Weights of a small mixture-of-experts language model, trained from scratch on English Wikipedia.
Experts: 96 GeGLU neurons an expert, 3 picks a token, a softmax router, a shared expert of 128 neurons.
Below are experts of layer 11 (counted from 0) of a mixture-of-experts language model. Rows are named router (the router's row for the expert), down (a neuron's output weights, with its number) and show model dimensions 0-255. Each number is 128 + 32 x the weight over its row's rms, rounded and kept within 0 to 255. Numbers have three digits each.
After each expert's rows: a language model's description of what the expert responds to. This comes from a sample of Wikipedia text that the model never trained on.

# expert 6
router:138100135052164141108152131140089121110151141087159169191128085163144124103119108133181120089118145160177158122151127128115147087163213115144112115084110047150171151134144152200169118187139121124144083183115079105150152136098135120152185134127144188145127114099144139088129108146122158081093131093158143142142135137128063115133094149096131160157112172084137118130166135184120138127133103226179116154126168120129112149121095136088128085166125169115100162158083063087099142074137100072122164138107142113145167121136111162097147109174163118167126140116091146102111165174169127110124103180207186087100130132200121119163124123082177206116096145072106113069174156161128134066134120128100083121106104157152153087150077126133099166086057150149186086135106173136116116079122162
down0:146127092092081094139189126136113111134119206171117103169170135116166088111132140162099095096131137174164060177095136145176109150140115195181110092083065126143112145198095155104142098072052122084122144099142113144112119138145167164195117141112127167186151118094139157155140106096112099193129116156096172071093157081126130053131169124115139095119119113066147089165135088131100088144104147128089173126125126155146153192130147113125116155173075084107102158130185146158161091119117097152104123108120115136183104156094091133175138112129158113052111084147167187117145151172180104191117127126128142116166161098158137093143098086130112117113081101200089149131113132118154152088180143126086111144120124116085079150087107098171158106111199139097083099114091184095120086131108086
down1:082109130098084163119065124112119095148094125122149112109144074129126102169149149145145124144113079158164136149075202084025118138098097160159106098093151103091161152137159128097159173092068170160129117136122076097146107109136115130124121093087146093169125140182143096097096130094080138129098143135152119129163126088184082197097115115162135091150114118105134140102093050136143099203151160073120127111150105102116181183156093146108090156110147104068122094116106094136176134138083096108182155060096097101120156072113158171105115100134107112051124092188167144159120059110167122131096134137077069132112113116105155189149164095087126055139065136177116123151146138125152109167165130142147149129182112056099137153163144139156103119132076121147128083174144107132118098099089072
down2:146114145097195100107153104143110145124134204119165172125155118175138178113167143082164079149157094138138176163109124187113165138149175065150125087098092068118100144195164152080146096060178132141113099170159127145141132103082170109102099176093139139088116110136140034181179090077161146124147103158130088127155133158050147092127118155139120162119139149122101143133126170089135108117118092150146133127129118103114082146122109120070139139143181149106121142090136160136153127056086091136140151130073143109114203148137113076091102123077117161141099147113161077156129107148175187086101092121137134173130158122106133120140126189056127134195138110120150172115134168112118130149121149098089039155142075171186175099077094133058118093103096163098189122126098160141122144118100145
down3:094076137094161164141140094039180101111109173089131078163128147139102135143130051126060107126109121070154130175170122169155145119139110178089100140123221114180183115068154146161145159126123093098138119106184106136147062158111063090097109186164122143062110155137147163070115090149127102136133146111130118111067124152157119128160132202146130130069055141108162143165089145131107091166106103146096140137131107143122110163108056162126133098124103169147134131113060092137120175133113125115142221146119188151094096197109092163148142095102155127082161127084107196129119096088122101145123146122191109140112135143135135100131117164112101051057098121098110131097113156140126121154154189113120101081102140161155130131128098137132130114134162079124179076123153150170126147124127182
down4:159124124235114187090092168158094100119159124148146135157133164129092149117068176108127181112141089138185145123114094147101040120143161107071185107142125133140143155181149144140098108145094126123122094121072104147131084115071082118107107181119100116103102152187125091053119140186089118148114101149157164144151106145113146117161159110191152136149095201157129098129163064107130166107183162104097088135071127153165158147124049067128145173111139097123179118087151189150114035147149120171121136117160111135232184107164093088063130178094194139132131062101131099134142139111138166122127119106155164129113126142162125121125148102128133089130106111110157121089117137122153128132162130160107166077158151114166130132121157158130137112141162144121086152095157161127080146103128200
down5:050110116067112153136168100076114154140109087088078138135063113109115127086119170150077128183104107089179091093134109154103135156094125154159175093169154145107121150102115121149137090067163157144050213125105183071128126124171117125143164103120170128102160131150139141102151165127106136143122154172113156102128144086200116159140081187146103107092172126104112185155094122093132152156110121111127101127146080100094205121156183126123093138080105158126111062140138112083126156084171116074114113136094138107046109059121153090081173130154186108126086092148124113158116076119100164089109141130068187147146125107182091114151112180075214090163125130123153131163172125099179126122138150151129098142102147159141096075129176074110110152112105120142150131149134077094135111086119126
down6:095137088134091116141119146095141136148128171064071128180087134137096120143148068120086095098158121177171198077095105105138107137090155179122110122157105152165198162120123095137140088159082085105137154085146170133153095093171091125085159109136128122107112116121122120125089193131078136129129178182096162108118118210130153164134128167106142168156108123156126099054091098107186118167155093086027133082129118119212124125101124140115084156166152140165185132121083082156110082141153158128157120124148154101138095193146132124117134131090112080154164110139088108129149092112064111177105145162145098123117107122136145142094137146100117097124197104168127165104161107189089152137079119172029124123096154142145139096161108146089096075181138103169085132136119166132118155110047119
down7:111088086152131180121160174123170138114136107110147142126141116090136167122134160157117125078163128195105145136072110116090160154123152128141095088118111113136147120119146122119127089173160104132167145122082164084146210167120196136126169111083146164076132183138073138203126113086160194097128137088178171055095112128170094143151128141106094126103114176125088158202104173138161084159121132121108172107131057141129168139085138127169209141121159127151185132129130148088112090064151194038147153144159097086122167121146140117178119094127119107141121146155121130115145117112137174132062123076133102108146104165169156104128155122166154100121090091141112141134020162106147103130149137184104110120149113117097159171085127088185088148131141143137132096197105188125189090147094104
Description: Plural endings on nouns, mostly -s, also -es and -ies, plus time words like years, months and weeks in tenure tables and sports results.

# expert 4
router:075108123158134129175151098117181138156059197180109100155099128156124158191115093164115113092127166146089135138067116120118184152135102134087128145134140146111133155118167122058129153090116149107127140062082161095105095091143120204180139137185120172092115189153102187113105099084134091128153158138099178096160151140182179094106145117179145117129088121122122136085172062131119076135120103180138108143135069066125112142121105057132154154138138132126055129125126114119131131142100102140080113058123099120063158132090155116145113086108076165113138143037166076093123111110153057107126082152109075115098157104161124129167091113091086092122190142145190158099146113168104125106105127098138168172095153087141169139102059109133144132112132170153077141110104160098077113126137146
down0:103162071085142155121127170145077150172107124156141115111130127060120121159113106078155130109118092123154103113166148119081159135138123131140097086127168085059058128184134181128091149193109094186059151134146131118124070118145151142190130065107115174122158118148137155128164107093142077139108132153121171086062116118138144102170165137160123027162134127188153112148127128115146142134130189156195149078109169136163118131055145135127169152122132117135127106088079174110106124150087144137125133171155122186187116197180078076119151123145076168092129096167139126133127148213159190076121157118099121152177118153109124140146151128192123151123102136164131133170168109103097096084154116129100193073092118090118106105115087106106122140146104218122114066151137145162140115114124121
down1:171183124172145142060231157153165175149201144117114131121132117105140079182127191137129130159189076048106157159080080111152126113149180143175177140135100107115152130134123148194141076121153043037124116109126144144181120163134164139152140153077075153117154167080108140138067124145153123149145121138119114077191131162076139160162131125081138114131113188170127155107123135080110158093090115112162118112165124114134121115097161109101108127160087147130136141130088094126177106134157122134127077114124140160103171136126137111117140139119109062104130130110170163165155158093139171114082051110068173116077156135135138085089109110171087109078103124103125114096120147123135133117092109130134117192188097146100095171123144149157161167127181126122118168134042114191098164154132124
down2:143133124210140123113072124073117127073140140164169123080142066119111129067114162162071157106105101149142156068144201149191123170091133125156142089151121151158110140101086141121113118116113153113099112060171058115102123177095117178095097151113108100144112149099099182115172147135123150111134086102180103180120130110084150158112118181164131100089153115169166157085125156082128085156176117159130128182135179190182129170125133169166166089129126184080142148119142122079056168137207146131065149154084194130103165131148173089146139167124099131115166134096155169185072100070170097145147152090189086101122131142160134168143151142107098151075094129124160112135107126147116139107101141115120125118164093143154110128078110168099128111182133090177149174138134110106103138197126122
down3:144147134133143147168076130162092111133166122134137187135141077118161122135131114113086083114194109115138177129106163120123134116152093121120093125155107101158158163091125110149130130137144185105186085160199216079047142110141095119090142128137112109118084134163082092172175157160097120180134149097162112123218077126121140121149104168161156150105115170071103105073126115150097143137183168112085158151154152169133137132121114118134107130173142100146110122127104096136126138186121143165133151210051137165117111094151154134128114142119188152143118145149100070094171092142161146083129124089134079135164156087107127097130051102106148121113156077071130174171154121169152142099111137110191136148174162124060097159135148083092148115179073157131078099041106070130159165181121172
down4:163142179160130143118125194142141122188136172069122134149119184084155139177133171132171104110104061096086049120109155070136104125097127117145090112084208093127127180085085169121082107088101113162133091151138133096164200108126115150080171116077115074112151119166138147128126122142215109134187153094110167091123135090104136128176137174149097146130105140060120147107123168104087135133098133167162149122145149161091075164079160121118066120075129112120090177115101046091167179165145150110113161170085144105102136150133105140105153092134172103107117161121158115124155150111123153122124146159124163116177121107153093127164100056188124088092096131223139152157188102129128085101136102124191157128158183117195109114096096108122128126155159103159121145097157106134142147153101151
down5:190154122168155128115102123111099186128164129095084111070157132090152116150132139086104137136067127137179120175101145108127121112120145202133143156109088149109137166182106092096163120116186099177173089135138162122116149115135138111038138138175100171130115146136181086143137158142145096086185172121154078167102087130100186175147158133137136106093166189148189064154123144099107147139141142205128161153123130099112110144086091157111184078165121137118178073138090141143061145157138066121125130126159103134178176146161160125108114132118107126137199110103123087088167117106106140147133098077192136096137119146117173119107138126154098120144152131164067159123064131103066065195177123124128107127128114192122171065128118147109165229142118120098118075108087135142160136156149096
down6:106108141134142184207120108101151180126079134127130127186119148165129168101182099113095106137130074162061116141090144191181127115120083147121138093136163097151107097127096187144073114097172136141096131183150089108130101167131125110098141109140085096074151063146153117140143169117155101158139100124121201110052109099143138144098087171086127159130094107110191141149124130097144136169150136177177171185165155148131102158097134091135078079101106103112165176166110227079080108102141127113209116163157108092143150110103158116123121088127072162149106176107140101113086131143077101113104070117103121144141103096103075128166123089150092144145110140178150110115123081139089135097103124175122115104130196084146149100155105177102119127048127154162076142104147105166097136180181086
down7:167179143167166150098068102121149089125127145161168177135092147118124080152110144087098086147108087071084092118142138163183170088144140071110152039171121175162125050109136107181105081168115146078090164158108134130112061098129166150142099150178145177117078114126105142072136137155084094167135119145154138084130109119119130126114151106142137128177183150127125075170104116112087157113114131150099147159092149163158120150166115134136117127115168125099160086161134123148057142103171126108122173160121156117128133094112112149171151163119136090144180153092142056133035111158109127027123129149101167118140113145155101101177083098080102129080115060108167075199118176070116122072128139133124112147089064096144121104171143145145160135133128133121176173151126104145079141091074144
Description: Short pieces ending in e or a inside words and names, such as e, le, pe, be, in Sp-e-edway, Ce-le-k, Jer-se-y.

# expert 32
router:085138164170179139155129179093153142179107162124122124169163101071096102078118144108178171172130106179166130112108129098082131153103175106089076113124152136149135094118106108170146113151136170084123106204132150072117152056197075130162161144166155163144091140094123110125153055110137113200175172091146184129164154136080125071074128069120137172114098121127122155126125122097144154145118152090099201154173129094098132092110171115144147101141148098147132105164130130128160134096128041137175111086122160157184114074145157062072178150090131145148162156082081092101126162125161120119115135164190166082096128162145090110115140147127180112124132105079151120169113166150106095130084126085119086107106134102121149092187124194129123179152089075150150138106107134154156123183112094
down0:097139135146189107135141070147125129152127084115118150151095147100099154178127113072079098132124142168140118195142130152159111085137171087116132069134067121127140127145111111102115179155132093132147123110177115116115102094089113137128124098194102151113077147191169135189139170120153160032117084124089107053140127114162083157146113095121131109110082134146162132132129095110132133117126145128174151105150131116157071147101133176104113173197054125223155160176132152187094159203102118126108130182118069163130184156104144125126118155132132128117113161176175147118080083120086122112163192143106162116177169074127148110136138104176092144105109141146085145154164096139114156132169131086177107096105205115147083131078161120068177123158125065097147146062174095159108116115121096
down1:087043161177168130105118142195123088230145110138155078091090149112089111129093098137075117087155186154088158122156148174124120151111198085213181142105096127116153057162169167161128131194115137111133130137085199108124125125139140145126116043101157110107124117053086118002100072135156142131167121194119169126154146161115147109111141113122136114110080163168102155104124156123175149139172153118141125111126128100075112135092139126071128117184102167147090142124138114148161101137149148072065106101181108154144078177128124140109114131158099119102127073169160196159141101131142125141148121124111112173136092131122091157115129107123123101128134096123174137117114148157104140161127127120160164080092092124144127196147105143097138109129154115141145074155162162127148164126096196
down2:109115137137117044157102092099158138176154156151109130169158107109113103107175123116039163123102130170138145210107102148131132152176089056144082148167142164134142107153140170156140085128185045078120137072176157118120131139132160180168121145121110143113145159115136148127151126115085171164177107188084112105118134194171100098071122174128147114106111194161104112123169139112102122110172126119158193109099123109144087138145175131066158115182145127108139143167131137105154162131104199085115114096155117094087148109116137132120149114098158117189173094161119125075135073071148183110200137102153094118092078107122143165083142170119097179103082125140206111126167131108119133177146097198145208142128122129144180105184127147095210117102136115136121117093122149131122140141147120
down3:147170164144104188123156193167140085135091102155129111106077198120159157110120181079079095130136131138184148198058149102132128201151111101131128140101111124134107107162137139155108174203110182168125127124161122131102053146105116123125126129133126144168081104127144159107187111114124105163106095155109124147131137153097161170148114142096118131133093080125157111116113097114136138083095156155146158148147141142178115155208084117116131191144140098153090110091158080132146192085109128131140127142123180133184080122078076122163114117099236111215128134105133118138161080090141139099169168176131167091132117171105205124183155161133180131164114139206109143139127151125107151063081129188083177107148139124135094162138159139135113097106132155075093127167137070128093100131144091
down4:097115050143087127184093098105114134095092095151185141117119098131124093154135169154144151136141115134164121196091066128099112146220110125131134159106143176140156094111133121109085139134185221188098108161090135128151162153116089094071166135122151115129130120109143072073157074127213133090124143094082135121121158160125111131051169216144140129070139137112181119169155087133111130148115054197158167093139122172050171133196079110172150128106112095065119107093066122136127110110117108138131104153171164120171101130136099185124153124139126081146165132147145126134146155119119087135138142096167136132102100119109134107124085184141106063169139146081144196079119096113146152156120172136151130115133171115091161125139154086166107105126120131122206111083122144165118143152157139
down5:123155130127097159152122117132111115126167109147114145149134141096133138129143096137063176161121165166071130111107124128117163086130125107103140110118084096098130096104116118105144155130133136134101090046198075147124098149167034107071136192160091094111144169119097120138186130101134134083163148152083076115103146134152141129139170143143195134085121133122080154155073164147170184157183146070097124136150102087184127109110147148119168101148095135172175112156078127118124150157197172141127118112200117132121165095131134120126087136134108134133219167152098146155139152159120107160168087147184147141118103165126084153168186153105148182154132128131143018169184133146103185186110137105143129127090104184112144171106149168124132157100107109067113064049133110085101138067158156
down6:152128120230053142106081123177098116146135142115136153149118132156133174075114132141098126147211161090077151060089162117146149121155117125125137113067120113054186098125119091123153141171160189098152107123167070118092145067077140110125107132111101098141130082126110122131151113129155076147113127153189073167135154132151136096159107141102063132113099099137109114099179146146105089127187111167112119078178107029144137080159127169177143093092144152110078076112114124128087140179120110142153122126098131090152138136104116152156093157124189095196107137121158135091096128104125160089108130110128134147108141113145158139077144101117105159109180166191097085120171154168094169142097099120149137137092109202127119144123144106110143184115073135110096126145167140185077127230124166
down7:128217055121154097125140145135149098165131116130113099155173092107089144107088161173125114185118127184132142139090055122114159093174147136160138122146109120069091107086087127175109159177132144092149149072106151166187219117128139145161166122110098106101082083071129198146081107108109119183166142077049143152141139119157134088112126142104102151109104133181183134132071135096123145097061117057148165163104172127116126088124181074137096158118103113127162158098135131091163161137127092115130119139139100111099139141145158142122113149138136137128126052108123154127080139116170070121158115052159159137144101113161157164181077087146174077159111110164150126111118116095136108094161095084145220168117106186118144161103140161160112105118146068122113154087084116117128116170180148
Description: Letters s and S beginning a word, mostly lowercase nouns in lists or prose, e.g. satirist, singer, scholar, skirmish, Screenplay.

# expert 8
router:146069122086139152115083164084127151142122154122129090176183141079114054043089139082123184157092137186146145109099132154163091168108119112187090107081082104159100146152146149137152133137130177111096133193142126128148184131162106117116159150158147154083135132081134109152159055089073101192044164088144142114124112160083096100109103123104112148114117155126132189116143092117178145117113165091100167156156118096173114085119160118161112050140129114122106143156146134116154119073136070137161100056131118153172145150167144072095157108134118156170156133153187073093109152112159049167097105201148105132114152123104125145122143088079191123198133089113105116113144159144071166131128175144071123089095159113130132180174102179163112138117149112165111115159128145153104119158114125
down0:169142093158076160168127094123174142114106179134155071156125084075119191107156156111132095111093134203109153119138154103211138104115101108069128103093129151123096147155162198082109143149069123169100133128111132118123122120176091105104162135160132117216044119117063069107113124121091108151122178129169143148178186158161142124089122167081104150058124083114140128161060159180155148103126123182136076089104163116133113134109187190169128119151107169181061142152167144130109134151144134152121136152117073142199129109170132127128085093117144129083109145147128120124158122170083100076124158108146150105084162161127126147169120194116138115129133150121136134130133083124094047091174130124079157095089155104144177152078153084128156182169095108126141146125149097134139150177166099
down1:141112156148114090150060133075100108097169113128050123077109119089079131141145127203118187104189126089112094143171105110140069117135118171155064137193137113209136110143126141096158166120132194154107104086112128135075101113112185125107053113106120115116133101139078132060173125156147074106150118119123136189124127079182170121135106119127125119161151082132067144163078128095148122095189147192139129125077123137081146086122129112106189123108151191141155184087121112147130116185098085191075079124098112129125100159091149166152167126096126159080138166089122104106093107108083124144078182107116109104114143128127108124083130064154179116133156155125146102192142106136134148169121124069153134172150069131100148074125126141095097169121164109091100139123094109099125098144173078
down2:098077173206153174158159098146116187126086108147138114067126077166062161182089164158088130142112136122125104105149158113140102136159074126118182098169156097150130176169151146164161166134114142110133158101142108144136107140103155186115150147125103126132108092129154096118167120122123101069129106126137178083160096070131131081096112143091110123171174143119155135100137132187102124169113076148120145097086119071151087119123079167125117168180129111148153112117107088180192147137170091087146185114131122108135131157162137171112140208163180160080125106100144142149106166111134165179138183167147102196166161094177070142149125136120137126085098154156137129074172075203157097156067089157143142194103147160099144131137126049114117174135124152165119050176106150158140094098134132
down3:122171115072143166122087166146110148119155152158150155071111062120129066101121116096099148130134148146134087125161154134125143073122186096113153071128088083084154159132064141134183129079103098093194183149111101128123145081159100113109129107088087134081127112111107157074135118149056122178142057137105183123117180119081115150142135107098111110151137070175130108074104180110115140076084117122102125094090110091116108150114098132096167153132129089145152094095121123139186144195134061113084083167097118136117097107096109141106128158108116154126143132086151148124140142140136115168172038137116103132107070095154118056088183091094118137119102096074185157110148109106164118098116113132099106199199121068180135183127121106125175133141113092089118087149104132138094144169219120
down4:157114154160088073139119150098174157118067192119132126040165131149141124141089158117098166097110106106141101083182120146150128141089142157169094068116134163137139121097079097179108139164125144102098107140090145108091134161126132160166155144136154086116166132083113192181145122099187143109117129116132146115167154125160094190129130091098100092120143156166156086063141107223089105136094171143119148174064134093159142146147122135157109060130171082092103149067140177163101095144212128068084132098126109096106085101084152118168102107095092153121097185159152116115138130087106124170119090084165201114060110129083085153105118131161139098114107129150095145130148187115111150155142140151175202080167166143129177151115189137144111130096093091105079137150179144153148105137106137
down5:156122164177157095183123136065130135139105106100098175106108139098181143163157086140185044144118131145172163142131172134169117143167077149118084176128123159116097091111139101096156102123119158160075055143120073049146123087165081124148095164157139101128178119150143121086098171123163126121143137121144088032106092172065108193168174131160133100164120144172151095085119166156131179155161145188110139110093174099084105135107132152118099126179138145132136128105118198123107060116127166182150118174140108123118140110162109104124193144098171097149133137095123123150153188093152097117135144127099177047156137186122202159121172169139147072175133121155154079114112103119190138128140099096117166127178112128115131107141133082083153129098175117141165135160131177126090087112139099
down6:158084177119132113149104161125093150059124132143166159122156068123141120098139097108099134145088145130138160116101215124133129096134105137135109125088127148151121139097143149144174085173167120145109133132131177156075197071165086140065139185141150143123139150064115152112080049147108144154096085073147155113120161080113149059124163104122078138091118143185082146119149097097133134150096183119157226135123089083080063076117173140104133084129135105113113141067133141058170148106127145178161116075131139100148121127111092132089160113085112168082138154131133088189101088130156100107159102120123111121111147126125114162186165159165185119120090119078177129147168152162118118113100140137114049124122090153144134122094123124255121101148151121146122162114131144122061095123100118
down7:127159133134157161136123136252181157108081101137164081107133168072113129061134130158147124095110088166138118151146077102117078135170074124151108050126083152115170074095143141101169152162204068138139089123169168129147131172040123165103096099169139085169108130134151106146160126115126137131118115099124113061086111114111162124146167111113191197129132100195101147085159110090120165169117147124127126191149100134160090144158123078155077101154155078125094143125143068107150152194179177173135148159150149156115163107087142126094110121156065132154140107150114129130138120136117087182162143153182120163172144112141138076137105159064143067129112121114085139177118096144107116106115152077096065166106132140155118156137133123117125145101126185124084131107115132105150183169076139
Description: Lone s, S, z, Z pieces inside or starting words, often Slavic or Chinese names, e.g. Sapozhnikova, Zhou, Nizhnekamsk, Staatsoper.

# expert 38
router:044069123112145060090154190193121104123152143093122167107157125151098155107056091129149144126157107124173179074102158075133167145147186156161104158093103117098181097097134180059119161145127111174170120125092082139129141144113164111151113163123112097152145130127144110128116147170134105111096109080124138153081112132124160126173150113130119132159112159154151149160119156117126188127144153091215120106120114063111144137182180186133209102108125165091111129125175147106141107182124153146193123115200150147086151088087047161127103168181115091140152128174164115126098160128137134143155157131093161122074138101211147159111161165039153083140106146155116124112131164116109170135151081158140100130147079118062140131165114127114093146111097175117148132167070145138172156104160106
down0:167140168164171145108171117073148128194120142116117093210157125051127072114086105143071111091129167163145110134140156081136087113152106104077135163166206128151097163125108116127122137139185112092082094179142137096151201130104089173147171102099138055104125160123154183090107167119100122151126125153143145073095123083165122153107089146166151169089207151081138103124107123105115130192115138109132099176142126103096075165122113134150109187106164052129115127136105135132147168176175105118191117192094175137119123050140140120183118134152108096137152167097184122088127133155138116158110154184162165112106134097116099192139093099175151131129129099149118150150112144118171100125131117099154081145154204036100113118100150130128108085139134139149110127113159130083123126076070144
down1:044123181178132089119091107119138149160141113157116083124134106111134164116098099139154165169099107176163160114163098158142101174154191196149057099134114137099107166121085128211159151122096123063167104141081074135100086155132097102113093106141067097151145135052151094144103152134137195090162161139162150195141146150120093130128145093106093113186130175141151148120158108118111075076093123079076172083151098113133127173188138150111125115117131074126142143120122110147154137121116096091146130071124099120158192157178088179115111134066098161127129141135185128109122155095109159143139195094123147134150165164079122101125119112146110146150109144173164159135154113216169135097145100134169115169076154101126092087111175167139148128206101127102158119086144135059119118185097142
down2:103109145121117117110112091134129085095133110090078156192138181130114168111099134124150128067104139092116119106084157108137100139113160066105178102130211135125141109120155072133139129113173147124099129117182130130126108138111139105142140149122172156064169131103166109186195108106119139106070102108173078159098108139151168124069167096156135092130110070084123157176069129057119122171150178145159108138102154124119081143059148101151176134110182148136136142136071064155124178115148113167159102141167187076163131065073173152142136070146151152141123069140171157080127166122141091119146060118144122174082085137109138202081112141127162083155135127127150147083140116090148121093115086102090173142159140065121126193141149175094088092117091153070159127135120150143147154123179191
down3:121188104126122098077103154087143125156172164172144191106113135149197156111173083147160164119137134144107172096149052075119107123141162150112101139142071095120109149136188045124101100128090129187097126160130095125063089088121153094115109190160150143140164118105112148143118210207116093144158160158110141163095119158153154106141061138195157190117059127178109160104115118166152167223081128143140160138130117159115182106111167135164134161129166152109154131194123104141111176139135125162152108201132112108087138124071143094123135091149076102169113162175147152182144187121070137131090143146117081118138174125170180139095085196084125086153149135075147131122164121179119110097125126118119131134143116125103137129157160115077174140107126152170143134100168163133116146140134144
down4:145129120114188102131112157145162175186188128083176157107145117079130155128143137190098138162072076137172133098128101116120139137092115082154113112118124142102101135146174143114119104122168098153144153147126124110159107028155133109183168087163134135089102129130158123138172083193120126149153126115127145085148120162101152140184066097174162104146110176129165123165162174104139110154168162121164160140168162073147126202144158121115173109149111152087151092133183112126177088116154123104123186191035204137101105155095078116113082144162136136125114177107150173123147142089132142176202177130161114145117152076147138136126140130138166123106200173150155107212140156135139121153140153118097135168115129121139163158126073067139108113108177101083138160146119074129179189189170162
down5:137094075158176183117085140129092067086161125124114075096130111153201137138098100140138111114179139158114089085088167150176100089105146124095089087121156145096087121158149096148154149114176122131097113078112188161117132180156103132088124136058168142089117129149122104124123133158172189138101075168154115121124105132113104067132160105145179192190150158084145103129092153057145127143127094161062085095132138098127103120124098151156119087092062147155129087110105146070118147132087076097147170164152140137146113119145144138093121169135217172144107111139204161144085164155119147190116106023144136096117114112104111115139109134147189140149117110156084086176142106158146155080116061176118159124149143135131144094073149049171111111150120066148102137139118147111156135110095150
down6:109102137186097158120064130136128155133070097172170079116180137110128122142148163088150146121125170091041126087152093134154147111119098078116160142075143129114104097088139134159123117121068161171085194155128126105113076079089105132100059131085138124086129208165173131184205048135172085149110130101108116108126118080145171169080153103130130091201123104149144094101098097070110186106133149073068111127134094150129106122177123125144093165124142100158154104106102120159172156103086134162132120194151119156132107116151108116144173153143148172183192095128098168110163112157117129064153107121194080099120104145150196114144141117111083151081106137132101142143144077113129182117101099178147203151116121165133115098138120109119064122171112156162107162152149129106110137156086134
down7:123138132119081138095159091136134104086157182134130071149139130110075106078196070126113127146169113110145144186177101143213121111192091096114099110172110100074117109106092126162143115069132197120108151093095130148122151168081106127126187119136118115097124130180161110160204125125131169154140135110130149147111048190177086109124128169157132107113119087141095199080172129094116127103141132165111107138138105111109149148113187109078115151169104071179165152098150114103111140155161121163111205127105127130138201202144192147138151156170136126127129085138123165158091180121160139147131150147053127116137075107114164150072157133127111139142084122159141134148115124125105098161066157134154081169142181059102107135116158159118109137142088086079150170134121090151156116073177197
Description: Word stems or stem pieces followed by suffixes like -ed, -ing, -er, such as research, design, mark, burn, board, press.

# expert 42
router:077115138141119123178188181181165144166109168124069127134145051130081106102094102094110111144129081139128161122127154163116121135141128182126099140116133109153128091141152066135065093097128174169182118086175092145118102128132115129145126105128090090171174115164168121130117185093072114129049163112209145087127186134091163114122135143119109174094093234156116128160130123126156178197161125114132153129165106135112095112098177071099178112188110102183100183106163136121153116112135169149129127135144153094110115214121138117113102146170131141187090120134149136154104107090082113156093149191099151157065140111184202101190158093070160079131146111138129121186158137076129159157125113160124095137123134118117143184162150101149165161132153137124115125082153130071152124140156132
down0:134147085143179149153140055120176117150082051131087164083152134064091180101108124114119158030117164160101134160196151133161106170110080188166133126155130130221093164120080118134169167163168147178142073130133127143142090156131151105097159104150139112098159133107155148113116147105092121153162162135118110115112171156135112093109117131121149110134089094121140076100140135062112108096132105180111142173139114174171155162176158149140163117120092163153105076112117088117139133108199098112151091127126108092174150174154103071084156106171106128142094106112117083102157106135050119148146225133117147102129118161095108095160219151141177072161096135113099130052144107171162145126118121114106141107195127136170150161129161123150115145148086167130093099132102100094151114096179101
down1:116149109091113105152105127171112139111108116121125112122190046076144226135065128096114097193101128137126129151161129053145141127114126097081108148092103140153194135124178102107157139052109160147136090145148108166187083084135149099131139105141123116124156143118137139073138181149074137056148141064198133118103124146188106059130154131183099164116100165171116126055155157114156101077108126065046166153144149123154126126125164077149103136103099106083150176125157095125119124147115124092148168149151190105103125157079075114128149101139085102169121107120122157143203193129118123112136133085137177112148077108137114161171119119115118082159133143156147158163043137141122076087106097159125185129137108111051132135112100075148138100109146091113137113166144119163157150163144106
down2:131143152170103196108070160133164146098077151125152138060135089196134131131144141196055118167125110164134103213185150139122172134149123099121113092118150162164117132214120126168161116149103098140130184116119166122098147124142135139164160164119130130144114188114126117189179189027142106121134137116151124083195135112089154116190103116123085124103125169161085093101110156146075129103102166130135162058137102146087114127106101162132128137125130102189131131127078102168113098088110135130120140147116143075133123110140081120137155156085142096128112124118113227095183099133078139143071147119127228154097124127141159116128164099201123120155164143140140195152180129181131195105092134127110069125161093135164152158155159099151171142150180126104141094129114099109104167133144111
down3:119119140123134148167150123144127171201118135133152071155166113104196136176135164126153099156154144109149142226162183158140120138136123102108091140091178134117037079128105194179078157111108066108124199133188144080162088133156096191064123113158132140109124112126129169103086142068136161107127156108157092136183093153195152138130113189111135045199099060098095169115134082074076201143101163112118134135059135092159164117123133149075105191123151140152114144132096136161108150070127125167151087119106117088147100133074161109145132123137152094093148120182116164131104168089113121124122119147096122064129125155159129102136115074131087131113137077070141127167105101126109110102118146157134129175164116123106140085120117160081148081160106148137137110140109074120113130127078131
down4:168080154174150086095185119100124128149056122177147126136127104136133179119158137190142141135080148161103107129180090126164142122179130136173165144111083153117080103117102172060123183111115115096116137097131087115174138107158076147079119179111177132138112136027116068089138067063140078138063116141096079130105071123098105103131186099181152195102151110154132186140134112181142143153144094083120147136103127151139112173169158174157090161146123101049131150130099170097157107115087110131142134136127145094123109166073115109187143175135166132168111125116061120087144117183123147116101169082150086106128144168091121133135144076127092144146060109152159092044121144111128141106086154053096110093127109147123122105089097112118100128155136142117165138138074105148183103109126096
down5:128137061158207177075149121127202122169122133122135188101152152141168128108126093101176103113180087100124147111154157171116108060122167118133113076138145145138143147113139131113126152143174065184144195077054129118156113084118144121146160109142179169118176121096131098148117143157123078143125094109183149130136143089087088143145156101158080094148166139096151116169104134133106149091082186144145107126154187146193122216116124119137109076111168214146198166059124095124172115158100128115121165174154064140192097129156145077094132129142111086135155158142145142149134127121132184167117147138161104125095131145097125110128129066077106127142076075092125128159112129148101138131112174121122122103141135151164183158124149176109151133079079125077159045153139136073135085108080120
down6:139158114110117130102081129134146108085127107110099136135145121176141138164141110160115184092134113090187074145111158177126159084159140130080189109125134138136109091071191183051126153119156083158078088154124096115165117132156113230134067111101155137082169105136122132090117167134149133099114088163094105121152075138059144173094167128112158127177143073082080136168107077126211169169083110072081106087163093184162150135133095182114105147137085096124200091123061185148147103147161195104058118115098129145136139070134114137131157158132125142103122154119153068121085140132121085124107142131120121144104079077099114138109147139145155142115141120117104111133165100141073142114143095173152066161054151107128135132108158056144143189162130107150135123085112115112142099088102113
down7:086164114125101197157129141131128125150160127126149170129127150130111096122119176135178149099084107113190218161116129121135102179198115138141157112122158171095148137109107110088163061099120158133100160171103133098181056093155134147166110111090096154110127147164091137103153174154165113146141154103131105159126204055120099129097200106119136115122132140181145073154120117152071104081116133135138114131125155092167177086086087121122139115153101128151147104143151067120184139154086118098159118186143100121095157109131177139152085112062174151171151091149105124119116115101134142134095124158034075146091206184184122208071167127099136121086124102150183115125146159090130149142082172156195099125140149119090177095081153150142140134147095104093092115083076163094135142099108123
Description: Opening chunks of Latinate words, such as comp, imp, cl, sub, per, app and par, as in composing, implicated and classmates.